Below are experts of layer 4 (counted from 0) of a mixture-of-experts language model. Rows are named router (the router's row for the expert), gate (a neuron's input weights, with its number), up (a neuron's input weights, with its number) and show model dimensions 0-223. Each number is 200 + 40 x the weight over its row's rms, rounded and kept within 0 to 999.
After each expert's rows: a language model's description of what the expert responds to; "gets" lists some tokens that make up at least twice as much of what it gets as of all text. This comes from a sample of Wikipedia text that the model never trained on. Tokens count by the router's weight.

# expert 61
router,170,205,237,173,198,194,262,207,105,158,178,199,246,215,247,222,213,265,240,289,221,239,174,205,281,176,155,257,163,204,205,172,277,224,164,221,203,178,196,165,148,253,188,229,202,195,172,216,211,287,131,221,202,208,178,157,246,229,216,194,194,254,181,198,173,159,233,142,209,165,270,246,242,89,189,165,144,116,151,205,190,141,166,324,214,278,99,209,258,247,210,204,296,268,153,133,267,232,220,198,210,216,213,204,158,237,172,227,210,184,195,231,234,225,234,191,167,234,217,179,211,181,232,191,215,228,190,238,201,195,217,162,264,229,241,211,133,167,150,223,168,183,205,230,197,169,197,192,247,204,212,139,248,170,201,179,161,161,266,208,139,131,174,199,159,230,218,155,174,168,168,225,155,210,207,188,179,238,158,178,182,89,152,195,156,207,230,166,167,235,175,226,199,300,247,171,186,209,165,221,145,135,201,212,238,96,175,216,252,230,245,221,218,235,171,175,184,216,223,140,184,207,244,200
gate0,171,212,200,156,230,122,153,195,175,147,163,180,203,149,252,157,158,153,237,190,225,189,179,199,227,232,206,206,262,167,175,121,194,146,165,277,185,177,189,165,216,194,211,99,257,195,219,301,169,163,222,261,181,231,183,220,191,233,238,257,175,172,185,214,229,204,189,174,220,191,168,229,130,227,258,259,227,202,242,220,166,180,217,288,193,192,281,151,144,167,244,161,153,281,232,199,108,155,226,192,202,193,237,190,203,237,246,146,272,198,188,207,158,201,228,193,179,235,181,198,174,239,182,150,254,245,217,256,234,256,167,144,213,195,155,173,186,195,192,240,208,203,223,178,169,287,135,239,165,252,196,155,134,190,182,202,210,176,189,256,209,231,258,180,217,218,147,213,157,168,138,187,201,261,227,278,215,219,198,255,174,190,202,203,239,252,257,198,180,180,238,164,166,216,229,248,225,168,281,200,212,72,167,252,105,159,184,183,238,270,184,248,205,216,203,197,214,191,224,155,299,162,105,227
up0,138,204,217,219,197,246,232,155,177,180,156,226,200,158,229,78,159,111,200,152,202,182,131,194,270,228,149,188,163,228,214,226,275,146,220,209,110,204,182,230,245,208,225,238,192,176,217,230,194,214,173,214,233,258,188,228,243,175,243,211,172,240,262,167,174,198,191,170,192,211,202,232,204,285,173,199,206,143,242,132,236,168,236,255,197,215,190,175,163,189,197,145,154,230,251,212,192,241,292,195,124,197,180,226,238,140,195,160,157,153,218,225,172,196,161,204,185,203,292,241,165,202,135,186,218,227,203,199,147,155,184,170,191,208,261,170,261,202,93,122,238,148,221,239,187,212,179,139,114,172,264,156,251,228,232,178,139,181,210,122,268,249,195,184,235,175,178,171,264,229,233,270,195,144,207,252,229,239,199,201,205,188,207,218,207,247,204,251,161,224,220,114,208,142,185,203,158,250,197,260,168,128,166,189,265,159,148,211,235,211,214,157,147,167,201,262,190,224,247,131,148,179,142,202
gate1,224,243,173,252,147,271,229,133,219,167,228,139,175,152,203,166,197,268,206,191,245,229,189,166,217,209,202,187,185,187,253,195,228,231,206,183,235,258,241,246,185,139,150,172,212,216,170,242,158,230,234,182,249,153,159,240,214,216,186,240,148,210,219,186,181,149,194,191,167,174,226,279,173,245,272,192,259,160,218,223,206,203,198,205,205,156,173,172,171,200,240,230,223,282,200,245,248,177,145,197,124,234,172,142,230,233,203,263,212,157,220,128,186,218,203,240,234,148,229,203,178,218,239,152,215,205,196,186,135,182,225,194,189,206,229,212,166,199,144,228,152,207,172,236,253,178,205,167,135,176,141,159,260,188,187,225,123,170,170,182,237,178,256,184,149,271,196,283,159,281,209,206,314,231,141,135,180,173,263,290,229,312,256,258,211,196,168,209,218,212,133,209,338,166,171,226,165,211,116,174,210,197,294,217,189,242,220,174,214,227,207,239,235,170,188,153,159,249,130,229,156,196,187,197
up1,167,209,199,181,191,185,213,161,186,295,133,176,190,210,220,243,235,202,218,219,205,203,251,165,197,193,209,202,223,188,200,234,287,178,245,202,184,164,260,207,161,173,169,192,287,143,193,270,74,229,240,182,232,256,144,193,204,213,224,225,228,234,229,204,257,152,206,201,288,127,102,241,243,165,204,178,141,123,136,211,193,213,142,185,182,256,156,194,194,243,194,261,199,243,256,165,244,131,177,174,212,220,300,257,135,153,249,212,147,221,131,172,231,189,199,277,204,195,195,161,175,254,129,170,245,222,153,211,221,228,146,138,196,243,164,197,251,229,188,198,244,200,130,188,230,190,224,194,187,176,153,210,194,288,151,184,202,198,206,106,179,153,145,193,230,202,252,208,193,281,228,163,160,111,248,228,193,157,208,255,178,175,193,172,123,155,148,182,209,214,181,203,232,260,222,166,148,239,207,169,174,252,186,233,204,211,176,193,174,149,214,177,268,251,199,250,190,209,164,131,241,202,196,244
Description: Prepositions
gets: " in", " of", " on", " In", "In", " from"

# expert 2
router,223,167,183,189,250,142,230,242,169,176,211,255,274,190,245,242,197,234,198,261,185,167,225,242,275,184,137,221,168,175,192,164,240,243,126,247,246,232,220,169,216,169,267,154,182,226,156,130,228,223,232,184,185,179,135,107,198,212,147,187,214,244,226,193,185,152,217,111,202,129,236,208,188,180,195,210,206,137,148,163,231,251,161,186,258,219,104,195,205,232,196,231,221,164,179,232,163,224,235,147,258,222,209,238,160,268,198,248,238,120,213,240,181,168,226,210,220,304,214,182,238,199,159,243,239,222,217,219,187,205,148,187,243,247,275,171,184,216,176,247,202,299,139,132,164,165,213,221,212,208,209,140,164,224,240,108,159,204,282,223,175,153,207,189,182,131,198,179,192,166,193,176,210,242,196,208,136,213,128,239,213,211,208,147,194,241,200,153,226,247,195,241,197,227,200,107,233,116,177,298,180,185,219,215,249,139,231,272,215,227,235,207,213,265,185,199,178,179,281,169,209,248,207,165
gate1,219,239,215,236,161,188,179,180,195,239,191,247,197,246,204,204,266,163,161,140,226,112,187,158,210,170,187,249,251,194,221,260,255,165,178,142,243,175,175,293,157,211,217,224,222,273,159,142,140,208,169,233,237,218,186,153,195,200,186,238,171,189,177,253,157,190,197,183,224,239,239,198,207,239,166,192,201,212,245,276,290,220,179,196,209,147,160,158,155,150,171,187,199,211,146,199,214,282,231,191,194,180,125,196,234,142,209,197,170,122,189,209,204,193,208,226,229,214,187,219,216,258,133,224,242,161,169,209,202,289,232,215,186,237,236,253,202,187,186,204,143,84,119,163,133,183,297,198,204,226,267,243,209,256,242,238,283,264,254,198,212,189,214,204,179,197,241,224,198,157,161,280,213,270,174,198,222,164,240,171,225,142,131,194,259,192,196,307,146,206,210,163,135,247,218,160,207,158,240,188,226,141,203,161,265,154,178,234,262,180,180,129,204,244,204,224,249,244,243,166,120,197,204,210
up1,263,222,222,192,189,202,260,155,201,239,218,162,215,216,146,179,223,225,280,134,268,176,209,182,242,132,178,208,206,125,184,237,193,166,178,246,180,223,223,191,228,149,214,183,232,140,248,108,137,233,181,197,211,239,246,155,164,203,247,218,233,189,147,203,230,233,176,213,226,229,166,216,214,157,82,235,106,269,257,189,219,231,164,93,235,245,137,219,237,154,164,236,219,275,159,226,139,241,212,258,280,203,184,155,182,95,224,210,183,232,202,222,200,216,198,148,195,175,188,187,175,248,150,218,222,170,186,171,136,216,196,288,238,169,250,258,167,169,188,277,116,168,120,203,135,169,223,225,118,195,248,214,182,242,217,203,185,254,207,137,238,176,239,244,176,208,181,236,230,259,219,263,245,243,231,251,219,179,180,189,207,213,174,172,251,194,132,259,178,130,226,225,111,194,166,156,189,192,176,258,227,255,154,210,195,202,210,217,191,182,250,208,223,209,218,177,202,192,248,208,205,218,200,136
gate2,241,217,201,258,193,181,216,267,159,232,166,273,209,174,169,209,210,173,166,168,268,226,184,237,222,301,193,159,173,237,196,138,263,160,193,191,230,307,178,169,196,255,213,165,193,210,156,155,238,158,183,213,179,206,286,194,207,206,124,226,144,192,247,169,150,153,232,196,219,233,211,189,240,179,203,172,156,221,137,224,264,216,139,146,200,167,148,193,187,261,115,118,203,186,186,192,244,216,169,194,196,188,232,181,138,189,215,191,230,152,234,245,169,202,196,214,211,215,276,178,194,193,230,227,247,223,196,175,109,130,194,296,227,217,187,143,215,133,247,226,238,240,132,234,176,214,269,136,173,247,188,176,202,158,164,220,125,224,188,200,195,183,180,214,236,152,192,192,226,141,245,195,239,269,249,235,285,160,210,171,249,234,166,240,234,262,209,186,156,142,137,151,224,204,193,203,194,201,246,159,218,217,184,225,240,239,290,234,188,174,169,219,201,206,197,230,180,188,242,247,101,191,56,224
up2,191,171,132,202,234,255,209,200,196,173,170,191,174,221,191,222,220,145,252,285,135,263,168,157,175,157,246,253,142,230,180,209,275,218,211,158,166,282,210,231,227,173,167,214,191,165,174,262,214,178,175,153,238,203,116,159,197,190,254,190,182,145,228,180,183,116,254,233,244,145,122,193,206,231,209,222,243,208,318,273,199,166,253,201,200,214,176,155,226,204,233,174,234,182,150,204,178,212,234,228,258,252,139,277,264,254,197,214,184,166,166,194,137,181,175,200,238,252,210,180,189,165,270,215,210,227,215,160,231,251,112,155,147,209,193,197,192,146,215,229,169,198,203,158,176,169,222,245,199,224,149,129,192,176,152,201,207,152,156,224,171,209,207,209,205,239,173,218,189,259,180,121,116,136,161,115,156,224,269,265,192,167,223,202,155,240,208,165,229,198,148,268,207,140,227,165,210,192,212,152,153,170,246,232,223,276,131,195,148,169,220,177,181,134,214,291,150,266,207,234,173,215,158,206
Description: Numbers in table rows
gets: "4", "3", "5", "6", "7", "8"

# expert 36
router,180,144,181,152,219,206,243,202,190,185,208,236,288,213,232,271,179,234,254,203,208,232,210,248,249,164,135,276,122,151,198,219,228,199,129,256,236,164,215,147,171,181,198,196,189,275,164,196,183,258,165,220,175,171,182,181,230,252,183,175,189,221,250,162,188,133,257,130,204,190,234,230,216,170,181,194,175,150,156,175,250,182,220,255,191,252,139,178,190,208,225,207,298,193,152,207,244,219,233,188,232,230,207,267,186,264,175,194,249,148,133,264,218,194,211,186,207,219,252,215,219,187,217,205,207,213,151,266,242,207,187,221,270,267,238,176,194,159,185,228,140,234,140,237,226,145,214,188,265,176,266,137,205,199,172,129,172,154,223,194,193,138,195,182,162,212,212,166,180,207,131,159,193,169,264,239,143,224,153,181,200,151,148,186,205,258,238,157,240,183,177,253,143,294,244,120,159,136,180,229,138,107,243,204,226,142,224,261,238,196,202,205,268,213,190,137,209,261,258,133,164,247,251,177
gate0,165,265,153,236,266,189,144,218,268,176,262,224,166,240,250,230,243,264,277,256,202,201,122,235,201,125,165,204,171,258,165,231,183,191,210,212,185,134,173,167,233,225,150,208,171,222,229,169,221,193,218,217,251,175,190,172,197,200,117,174,181,182,161,163,170,200,233,173,160,234,256,176,204,108,177,279,215,160,261,243,198,140,217,253,159,136,222,185,202,246,195,130,167,132,196,173,232,193,203,158,199,174,294,146,316,267,217,235,155,164,136,190,220,229,129,191,236,224,216,220,191,199,216,228,211,212,229,251,249,177,109,234,186,130,161,189,191,115,145,228,149,235,217,192,173,155,214,212,156,144,282,123,162,224,175,223,268,142,148,247,234,171,278,137,244,190,232,211,195,182,173,189,182,242,212,227,197,181,230,231,220,272,211,205,248,221,186,201,188,298,200,168,216,143,211,188,191,169,202,203,169,245,205,209,192,194,190,180,268,188,201,247,160,119,154,194,163,190,241,167,194,216,227,168
up0,229,207,114,235,173,237,210,257,175,211,167,143,253,204,181,204,91,199,170,167,264,206,244,232,187,154,161,177,161,200,195,208,239,257,180,192,160,185,209,212,279,222,273,238,168,273,188,162,192,160,219,162,205,226,151,213,186,229,175,207,230,216,204,174,208,197,189,269,172,180,217,220,227,230,148,201,249,205,126,304,181,262,203,134,112,215,247,184,234,258,225,246,155,251,189,182,209,152,152,226,177,175,154,148,227,274,190,185,205,155,203,190,206,113,153,125,278,263,272,207,175,215,239,254,221,240,262,182,176,153,221,123,186,293,247,270,217,219,218,185,207,130,186,225,198,198,221,244,226,240,151,191,236,300,198,206,141,243,195,184,200,256,184,240,210,264,174,254,266,177,226,171,221,203,181,218,178,167,221,199,197,237,172,166,208,252,210,219,184,230,166,239,200,219,133,156,155,164,234,229,164,171,148,228,202,134,266,156,248,165,225,163,200,176,269,178,254,256,186,252,143,175,268,213
gate1,292,176,240,240,233,176,184,168,185,178,198,198,152,157,228,238,190,159,191,206,129,168,200,212,147,146,197,199,230,167,232,169,260,183,208,170,232,178,256,237,233,157,238,192,259,199,103,215,249,241,220,196,181,152,172,203,256,252,76,119,276,183,218,246,136,195,184,203,264,149,132,174,209,214,180,194,209,175,183,105,176,215,181,160,166,186,185,212,179,184,135,211,162,190,207,193,176,151,237,177,179,248,307,178,185,237,194,271,254,213,197,180,188,156,202,151,211,159,212,154,304,248,160,244,220,170,124,233,232,196,183,212,189,220,245,255,75,183,155,273,167,251,164,238,216,172,254,231,243,285,217,196,211,167,246,211,157,155,203,171,217,225,198,210,252,181,136,204,170,246,189,252,217,201,133,245,176,119,161,236,170,183,187,228,241,185,202,209,249,164,184,170,256,215,140,220,144,225,266,230,146,219,253,187,200,229,241,193,238,226,209,145,138,244,197,167,243,245,171,205,198,169,233,238
up1,238,199,233,147,203,178,157,257,166,146,242,196,275,198,234,235,188,201,254,200,219,189,264,182,145,270,251,221,218,182,257,260,187,142,211,152,181,201,224,159,266,166,183,217,208,232,163,171,178,181,172,186,223,235,135,220,169,216,236,229,181,267,222,161,186,172,158,158,199,266,210,205,189,69,202,186,301,197,262,141,217,187,151,142,239,238,210,227,295,164,201,201,196,265,208,279,177,131,210,194,205,196,127,247,247,164,258,213,217,282,233,219,224,238,232,174,171,208,242,188,121,188,222,249,147,225,209,203,161,173,260,207,114,172,133,223,197,132,155,207,237,162,169,180,221,159,156,205,207,119,212,267,229,191,219,186,205,247,241,200,179,202,208,120,148,175,208,177,210,124,222,199,223,217,286,206,209,183,236,80,208,129,219,153,195,222,232,223,185,190,173,133,200,208,146,130,176,185,122,188,188,192,173,229,228,252,170,200,186,146,143,205,139,218,241,177,171,234,135,204,194,195,185,222
Description: Prepositions after nouns
gets: " of", " in", " from", " \"", " to", " on"

# expert 22
router,261,226,173,159,200,189,250,208,202,157,201,231,302,206,211,232,133,201,237,280,204,218,235,258,266,207,140,284,174,186,187,196,211,216,195,299,233,220,154,175,132,169,180,172,218,182,210,129,232,211,163,172,219,139,136,196,242,253,147,172,163,286,236,208,127,117,238,135,224,175,243,208,221,122,203,204,216,158,159,186,231,187,223,228,204,218,133,154,198,277,194,181,212,145,121,209,241,191,235,160,177,230,167,237,174,236,192,193,224,171,170,225,169,176,213,173,221,194,227,171,195,207,236,185,231,268,230,219,188,185,168,191,245,215,230,214,243,197,177,193,161,273,125,187,181,195,238,221,220,206,237,176,178,205,150,160,208,184,196,175,185,190,188,181,195,163,183,226,169,170,196,95,218,216,241,198,141,231,178,149,174,183,182,156,209,211,281,133,203,241,204,339,174,176,190,69,183,167,153,208,146,168,225,210,278,200,184,248,237,215,146,215,257,219,189,172,230,224,234,200,142,328,224,160
gate1,183,218,228,235,249,182,232,174,195,152,169,210,186,158,272,175,195,140,228,205,215,206,179,190,225,186,243,217,203,147,269,167,163,245,206,250,165,163,212,269,217,236,212,193,230,188,210,186,299,158,204,238,117,184,219,172,236,188,200,221,220,193,211,125,168,157,139,297,137,175,233,130,177,206,282,215,137,206,201,227,123,205,258,179,187,147,248,120,193,107,238,246,171,185,183,190,198,212,211,223,252,200,214,176,231,212,198,111,234,214,211,189,199,208,173,156,219,182,261,152,199,181,206,169,209,223,203,225,191,204,190,119,193,222,211,233,178,196,210,126,186,275,214,199,216,275,158,249,273,154,211,226,275,205,173,220,185,172,160,201,136,289,168,192,142,84,239,190,181,240,178,311,193,233,232,179,222,241,242,251,202,211,271,191,203,125,262,270,218,225,175,207,253,220,261,244,174,231,210,169,251,173,188,168,223,191,170,129,280,150,160,193,285,225,176,239,209,252,135,209,224,221,197,213
up1,182,250,162,159,240,226,198,185,179,258,214,250,279,236,259,159,210,221,172,309,171,216,142,154,192,194,210,216,173,231,213,225,217,181,192,213,194,189,198,150,214,210,206,193,171,218,192,177,170,220,216,165,270,229,190,189,227,202,180,137,171,190,128,244,215,236,198,222,229,120,169,226,218,146,181,250,174,137,203,187,370,180,219,225,216,283,143,206,181,217,140,176,176,226,251,267,218,266,176,182,161,182,178,168,193,156,187,293,209,206,203,121,242,272,203,154,236,231,147,219,153,139,214,171,156,209,167,154,201,238,215,194,230,207,200,153,195,124,238,250,259,250,234,187,175,188,231,169,171,199,198,248,177,145,172,207,190,216,218,165,216,152,152,218,213,220,217,220,190,203,207,134,195,142,210,275,247,149,265,140,157,202,173,256,250,158,144,194,167,169,172,213,78,204,216,134,215,179,231,237,197,229,221,247,106,132,212,230,200,201,244,213,170,191,283,104,202,254,247,183,220,234,231,168
gate2,180,247,266,188,193,159,168,168,198,272,218,250,207,159,167,208,171,186,159,132,141,148,242,206,199,216,216,202,217,104,176,262,200,216,244,186,250,208,211,239,259,223,227,267,151,261,278,219,137,195,148,192,151,174,165,256,223,237,157,193,149,142,211,199,207,245,247,191,193,216,187,216,254,196,135,275,216,194,209,186,169,183,150,160,219,192,164,177,156,204,228,227,190,183,268,234,223,237,209,218,221,205,195,168,169,224,153,247,202,194,218,140,204,242,183,216,270,121,198,227,189,252,177,134,109,195,198,298,170,204,233,241,173,175,208,221,173,259,203,162,199,149,188,134,155,196,230,96,192,147,142,155,156,167,175,267,217,160,227,197,156,242,178,234,277,199,232,177,240,241,186,205,251,168,210,291,223,225,250,98,218,186,214,198,214,147,166,186,224,208,246,154,257,148,213,149,172,161,163,202,189,148,247,168,335,149,208,199,258,158,227,216,180,170,247,195,179,277,154,226,211,160,216,156
up2,252,289,245,193,184,272,218,195,225,262,146,216,242,201,175,128,240,236,233,248,191,208,210,187,173,226,249,188,187,98,177,225,286,247,139,170,218,182,156,137,169,227,198,170,231,208,280,207,168,172,266,208,250,235,251,231,224,180,196,258,183,197,230,257,197,200,178,300,208,248,123,162,258,238,93,164,222,154,247,228,151,185,233,171,254,209,264,142,203,203,151,230,114,154,214,169,209,149,251,129,231,204,169,195,184,192,211,217,190,184,198,203,168,201,183,257,149,134,285,251,258,252,264,230,136,184,172,183,159,237,236,172,161,166,234,196,172,132,216,159,153,196,188,218,189,205,181,220,165,162,162,184,204,196,182,214,172,184,191,216,197,143,190,194,233,196,127,194,201,234,177,266,224,167,219,213,215,133,156,157,182,91,209,140,97,183,229,142,244,225,245,212,249,120,196,226,227,235,229,194,209,242,169,181,184,228,211,204,206,202,223,166,228,264,204,152,166,152,208,249,219,242,177,251
Description: Table stat digits
gets: "4", "5", "3", "6", "7", "8"

# expert 63
router,192,220,213,173,185,215,224,238,199,193,208,257,273,156,208,213,140,239,196,188,176,192,227,269,223,181,169,283,172,147,186,180,206,198,122,208,291,215,206,186,166,180,238,219,199,270,200,129,149,196,163,205,188,119,198,148,234,182,202,200,149,195,276,155,169,167,239,132,203,186,240,225,234,142,153,191,172,169,191,177,203,146,199,209,222,208,133,184,155,202,208,244,272,180,168,200,202,202,241,146,278,233,203,252,178,295,118,183,265,167,126,288,147,224,223,189,233,217,195,212,231,210,196,199,213,235,138,245,219,181,206,204,224,255,230,199,146,118,170,210,175,209,83,189,185,156,163,197,208,175,246,171,204,177,223,195,184,154,241,157,134,166,165,175,133,184,224,189,228,176,153,213,199,179,260,248,191,234,144,186,220,169,139,197,207,203,210,193,217,218,223,227,171,271,218,121,160,195,182,212,157,111,288,173,202,161,238,304,267,172,211,225,275,230,164,170,266,286,228,137,245,247,243,187
gate0,172,210,257,177,123,212,217,172,239,238,194,227,156,141,221,204,187,206,260,201,181,212,147,229,227,225,153,151,106,191,206,284,147,253,209,276,168,183,146,299,207,181,193,205,229,126,201,193,197,312,181,196,194,222,200,259,248,306,207,163,146,245,166,194,223,211,123,206,288,147,203,235,250,227,174,162,164,170,203,216,259,226,207,156,180,234,197,184,189,165,154,194,86,184,154,257,193,243,193,188,227,228,224,153,226,163,196,229,207,220,134,226,141,162,274,300,163,174,237,250,166,176,168,237,190,189,190,154,198,232,205,187,190,247,220,201,217,211,235,176,104,280,226,166,212,198,198,249,168,197,190,158,225,191,149,172,207,134,157,177,166,202,263,202,246,305,204,246,188,230,205,233,240,237,135,250,159,224,229,188,168,220,225,135,180,194,224,151,224,258,196,243,164,146,95,185,219,227,127,192,189,236,218,169,177,214,182,192,197,196,250,175,174,226,226,163,244,255,217,227,232,236,172,229
up0,206,232,190,307,142,215,223,134,165,251,185,185,225,210,188,235,178,217,232,240,245,193,198,226,207,176,269,199,250,236,181,206,202,264,190,164,151,139,165,200,247,207,261,252,285,184,244,177,155,104,172,216,246,161,200,146,229,133,245,288,166,209,226,248,225,223,137,134,226,186,234,196,155,200,181,182,222,177,206,225,189,187,180,229,186,208,201,181,191,167,185,257,253,170,165,147,194,212,180,240,161,227,272,166,196,192,225,121,248,244,199,126,232,199,197,210,209,188,293,168,135,254,148,213,158,138,160,220,218,177,167,221,217,208,154,261,198,107,201,255,164,194,241,182,204,245,200,223,168,210,178,224,205,180,212,152,180,117,197,198,147,210,227,275,180,101,239,197,177,229,237,219,190,209,239,183,121,229,185,219,232,230,258,173,184,176,202,189,207,154,142,242,256,202,216,212,241,262,239,230,250,257,182,228,198,240,163,228,216,262,216,83,183,149,221,207,273,232,319,227,148,169,139,175
gate1,136,159,249,205,223,216,167,243,243,160,206,165,198,206,179,162,161,265,237,158,258,266,189,215,267,142,223,213,154,249,223,146,220,223,257,164,156,232,138,284,129,189,173,217,229,205,211,154,167,161,188,198,265,248,233,136,245,173,218,184,224,196,245,239,228,220,268,121,221,195,201,177,225,121,206,131,194,189,224,247,247,168,201,179,260,275,237,239,179,258,252,204,155,256,145,237,204,242,195,173,195,181,260,228,254,209,123,229,265,186,181,291,155,147,152,168,231,139,188,127,152,202,186,234,162,212,176,148,194,191,110,211,177,164,200,166,221,161,214,217,196,207,155,156,180,210,203,201,236,271,163,142,218,253,230,173,208,196,263,157,164,250,203,222,200,202,256,171,261,204,244,239,190,242,143,170,222,177,154,215,204,145,159,219,220,126,173,166,160,262,194,163,180,130,127,201,234,232,188,150,150,202,208,195,234,185,173,250,207,183,156,122,210,158,206,207,219,198,242,227,270,134,99,196
up1,197,200,174,206,151,176,218,215,223,181,147,176,227,149,239,189,185,157,203,212,150,179,226,187,173,266,155,178,194,239,265,230,243,219,205,233,175,228,291,124,249,211,223,134,190,118,141,207,163,198,238,160,94,107,177,227,246,242,276,123,217,148,197,209,218,203,169,204,259,190,236,234,258,212,237,192,200,283,164,153,147,222,228,205,216,113,191,210,180,185,249,222,280,147,191,188,97,122,183,165,215,198,207,175,116,137,247,195,105,241,226,196,246,207,320,203,198,230,176,200,187,202,261,254,160,178,266,180,237,236,211,158,202,206,215,179,158,190,211,190,197,202,222,174,228,156,218,186,237,197,196,197,237,188,179,199,178,146,133,185,202,165,233,164,264,227,177,182,254,150,224,201,187,219,219,165,150,248,179,242,210,235,247,267,219,236,230,197,172,259,169,212,225,237,236,238,200,252,236,256,200,260,210,167,147,175,189,191,222,295,158,296,241,223,200,242,140,224,218,179,205,206,276,239
Description: Separators between names
gets: ",", " |", " /", " and", " &", " USA"

# expert 12
router,211,188,164,191,260,201,185,238,138,174,237,205,323,201,200,247,216,238,239,211,186,246,215,195,218,158,164,228,188,166,214,216,189,243,219,224,213,188,157,181,212,201,274,145,257,202,172,180,187,186,189,191,215,178,208,188,198,235,156,167,148,262,270,204,157,144,237,118,210,142,241,194,209,88,264,138,222,155,172,160,228,155,175,190,288,225,207,163,179,241,206,222,279,158,167,221,256,215,219,172,184,267,166,219,222,190,227,238,254,148,141,205,203,170,185,157,231,174,199,122,222,179,230,220,227,205,222,192,232,202,159,213,271,206,237,198,231,143,185,211,116,250,186,148,197,137,234,198,194,165,250,129,199,235,227,172,155,156,237,202,218,160,207,190,173,177,271,176,221,169,107,202,177,178,286,199,129,282,146,167,148,199,160,163,126,282,212,99,181,259,213,243,183,261,262,145,131,147,143,266,208,150,216,205,242,198,205,226,216,178,193,201,203,283,227,178,196,216,281,191,172,223,205,226
gate0,238,123,235,198,202,181,192,160,199,215,167,206,271,266,280,160,211,136,234,162,134,87,227,222,230,201,183,190,229,187,141,227,172,157,261,201,212,178,191,184,205,165,185,107,187,173,190,188,121,212,242,122,236,175,233,199,156,287,183,178,162,179,191,233,208,151,266,271,163,194,230,198,236,214,231,246,197,199,182,117,179,194,180,197,164,202,227,218,165,226,237,255,179,164,186,248,231,243,197,188,174,192,196,205,158,149,228,229,215,178,214,202,207,193,197,194,191,257,198,158,175,242,235,185,259,221,191,220,231,208,168,158,241,218,196,188,268,217,251,120,232,290,258,219,192,89,136,171,224,175,183,159,159,267,195,267,197,194,173,93,200,196,151,195,284,148,206,257,254,274,184,140,214,227,285,183,178,218,176,189,222,197,220,191,154,230,115,200,200,191,221,224,245,200,280,182,188,214,264,169,223,119,233,207,198,300,137,192,213,265,252,185,236,177,223,173,256,147,229,162,233,176,155,193
up0,188,187,110,238,213,149,228,142,275,239,151,193,178,212,253,215,228,164,126,239,189,225,217,163,197,134,224,243,206,200,203,232,162,188,190,214,193,188,207,187,244,173,237,145,244,204,215,181,228,202,139,186,195,109,222,134,172,298,200,219,212,248,221,188,202,236,183,181,172,230,159,221,140,210,176,232,206,198,253,178,250,164,105,171,214,149,263,269,249,225,130,179,198,119,191,242,170,170,192,198,328,173,161,194,235,188,246,209,226,232,210,228,270,223,190,259,222,197,236,180,244,300,170,186,226,279,184,187,112,177,185,217,150,174,216,134,245,176,284,204,188,240,220,200,159,159,194,175,155,198,225,268,197,174,209,168,136,150,223,214,176,163,168,186,206,142,224,220,240,215,176,142,151,231,169,250,226,172,241,216,289,204,209,213,155,176,137,238,254,115,199,187,154,167,176,258,202,217,189,160,238,158,156,199,131,197,135,167,144,238,189,267,264,191,179,167,175,180,200,98,220,210,171,200
gate1,211,252,231,177,140,239,330,191,164,206,164,179,172,164,159,208,203,175,158,228,217,255,198,266,179,171,132,209,210,259,153,166,125,235,199,158,183,158,209,213,178,207,174,194,162,238,232,199,119,219,186,209,210,131,227,177,239,208,167,228,226,233,156,246,212,253,225,263,187,230,237,226,152,252,208,243,142,139,241,164,137,178,280,216,211,212,215,210,200,213,168,257,230,193,244,214,159,271,285,177,142,251,196,283,212,187,133,150,208,211,138,175,218,104,235,105,240,215,283,163,245,184,234,179,172,217,159,222,184,151,208,172,126,183,177,221,205,259,221,247,200,206,244,201,209,151,227,257,176,174,200,188,178,158,187,186,250,219,234,243,250,223,245,185,263,215,204,243,216,205,114,238,188,187,162,216,168,214,273,175,162,178,153,220,168,209,285,209,237,135,191,164,217,164,269,308,178,248,243,238,158,187,224,175,150,240,236,188,242,134,168,216,243,219,172,182,207,219,188,218,152,139,127,198
up1,197,169,170,198,184,203,248,216,230,128,213,277,159,200,142,191,198,114,199,193,157,190,163,273,195,204,206,206,198,317,213,249,225,228,254,179,167,209,293,216,151,182,158,224,234,180,207,159,266,275,179,200,184,141,224,162,250,276,178,211,203,168,149,229,197,185,150,222,277,234,241,190,207,259,203,260,204,229,292,229,103,198,218,214,189,176,200,185,202,236,232,124,122,168,202,206,180,215,204,268,230,293,204,198,210,147,218,160,241,173,139,231,170,214,190,171,303,203,218,159,168,280,201,94,247,209,228,177,164,130,141,210,214,141,186,267,246,173,122,228,252,180,255,256,201,177,250,189,231,248,195,205,209,266,244,225,221,196,159,249,185,231,152,204,167,190,98,236,203,195,90,146,176,216,139,215,209,231,176,168,173,217,191,251,152,204,213,178,243,225,216,213,220,143,160,211,219,202,237,214,159,201,196,169,205,203,169,187,177,176,172,207,219,242,230,185,261,215,169,226,182,228,177,130
Description: Digits in ranges, scores
gets: "2", "1", "0", "3", "6", "9"